Experts of a small language model: width 192, 8 picks a token.
Below are experts of layer 9 (counted from 0) of a mixture-of-experts language model. Rows are named router (the router's row for the expert), down (a neuron's output weights, with its number) and show model dimensions 128-191. Each number is 128 + 32 x the weight over its row's rms, rounded and kept within 0 to 255. Numbers have three digits each.
Before each expert's rows: "comes before" lists some tokens at least twice as common just after its tokens as in all text. This comes from a sample of Wikipedia text that the model never trained on. Tokens count by the router's weight.

# expert 42
comes before: " a", " to", "|", " in", " by", " as"
router:087163105186116116132177147107119162119138109132145060089105079162163119129069113148101151102068183121135115138099136140198131071142161139098174088099126155131134128110104173175131147120155131
down0:135087142146111136128113146132100172081119181124125112112157124161137224121168144167172082141101116137111091094112202093152185111045123112138123147133112147119116114135145092141188092159155111
down1:147124137102155158161165136108076153091133092084127102161173160131159148086146130052157139157104018110115068114138132116098111118081125102125107180125135136105100115022124119142155147119157138
down2:096183181118130136106155154135143136069121133111161106112107078147082078122123073101145120124150111126179155116147169111079141162144123196155064172155112131103173067158167140096110131132169136
down3:117120162173115126181167191113113118122155107175155133158116115121121113092194122086121103098066138197160124088183122208122081053151137088174084119116127121200147159147092096125081125120175126
down4:128083140131128091126184131109074176078022157143147130160136115190117104139163200164113161124087109110106114119091144107122168156198178143129128118145092133107129073085095114128100104130142125
down5:106177088121148141125142037180124154161137144115170097113098123102085121202086155132094107143125122078094106120115150129111134104064122166080158213088131197120204111163089103144127132112149157
down6:126225142109136104135137109160158111149160134085104139224107103158146114122155119169102114148104180162077173106127116178155096168174147111178182128116172123182126159149138147170160165143134148
down7:131085115132149164139162088132167109056083149129184116106085187083124132124097132109121179099138182087123143158100188123097117131176162139097137125135155096105151086077144029087154152180139138
down8:162158102081120125085161036124131080100148110110119131131145130119143068115121113084094158109122173125086112113131097111122142088160129151112092159169119185184138136145173150143132138132167123
down9:132149150097145120072109104133184154038174128150142125124114093080130152089141097202078126146127128086136079118179114111124104118115179155062165115150129079029160132147139130158131140131131151
down10:131122163105151131039165085160111111099208198134093134107083166082102093135123112180148118159162174145147151105085082142100131167106117095082120129120112093163088098120107125085128164152119066
down11:090166109194107107152083155096153112109174128056132151146143110116134072133070096223126115117089164130119070093172125186129127057161105093119113124070136161146147127133120164151089119135158102
down12:158146099142119164103091080178121080151111146117141117115183161113055119193138107210119107151107099118110199127172069096066158111079144082095083151171162114160156146166119158158164168104149161
down13:162147127102146106084190096133101102106061156191144142108121201094097189146182123215179150190131146164123155177140132065140117144117095116126110191147141134091089117140118157124113114149156119
down14:129162154173085149098098142167153098112110166102121125110116101135127145139131144143141095160152118138166103118106191111140134088094113096141110072118123107151099119135192128128148116159133161
down15:088140126147126141133117103157124084113114114100148088160171169101101160138125168118130128121147187114152186156198107132096109117146057156145091161155131136134158119151125112041106139088115108
down16:104089129106122154087135167145142092107127151127102098210112177144102160124098135059171130150122085112098063117112111127136136168155090120090062107139132163134131186122125105105158095138132125
down17:167123162097131123100184144126145107144156123110142073041098163138114130107117139134098155133126103139107069140108173145184087132137191140137125166093034118126040118165153165097187103150094132
down18:106081148128127136142116117126194043143127088102172126108126115102085165135101142108144134122149154098176141177190131130099125112118153157121182142109082104172131186112104076100117122072126089
down19:145062117139135194175124103105164145096154113129147068109133117099098072202112127175103138113108126142158087106091166143131133153132131138123135125071190110048164132106116116147194156106089156
down20:126179170123169113099164155067132125111154161155181115075141132176119078171191137119141165141141172120108131187185099165087103147065156116145082120124172103133126149107119103130173167205159133
down21:139210083145121141103088103070067086083167091133148107096103113078100102110160105108146154137149117088138059131107098126093143098196131157127128111078072128083119121121132120140117104112149113
down22:109121123162127130117132170138147113136178068154170103117163092156123094125155152160099112139122155105106140125113128172173102116135125122142145131138177136155083089108128125101086146102161103
down23:181160102113136087126110102086133195154158164133118159119098153063174159151147155150131128183167133179132116089067145161144128114104186168123163105127123137166067120109120101141089152130114151
down24:069065156132171158133094179041113109094110121115090114137062123090113167117108101228072065114124118113120094136141167150145144113132169171191180138123159159124152143114131109172130114173093155
down25:122141119115068104127134138133076127104099119150113200141117086119193106133119112218120107141115111147119131093163179113105149141100139121159166146112075094076114107141114207163119175137104148
down26:107111118103115125038162091090100115116079104111116122153158125140121139132164142076135130125090166172177098116145091146130110117161187164169161151065131144148128162122143143139094163131136158
down27:129153076160084122114122108183191143127140161070119087149128073117119114140187142145161176106156140132081132145120143097148164100133166190118122141152160191167189097100165125159128115134070125
down28:141171174113152114111147168083168128109144170149107094098076147183121154085123130218093122109094167046151076124114110126129169129163111107154151112111139156048090091157118078137161107148127108
down29:165183149157152168078159162137093121146067149145178154140118155120143183095171068089106134121100163087130083088092147124102187150166134180130165188100168120120121145134144126079133148133130131
down30:183104144156133051141143099064134147165191083129112156156123111108162101084114132240132082093130163119164160092145162115154116134163109093080144098126066151153191114172132167094131088064151136
down31:150123160132071101114197181110131057092111082156169056120138164148097080155121159139147157164139123107111180109075126065109112131137088083156156159123094137141096113158165131140087153132148097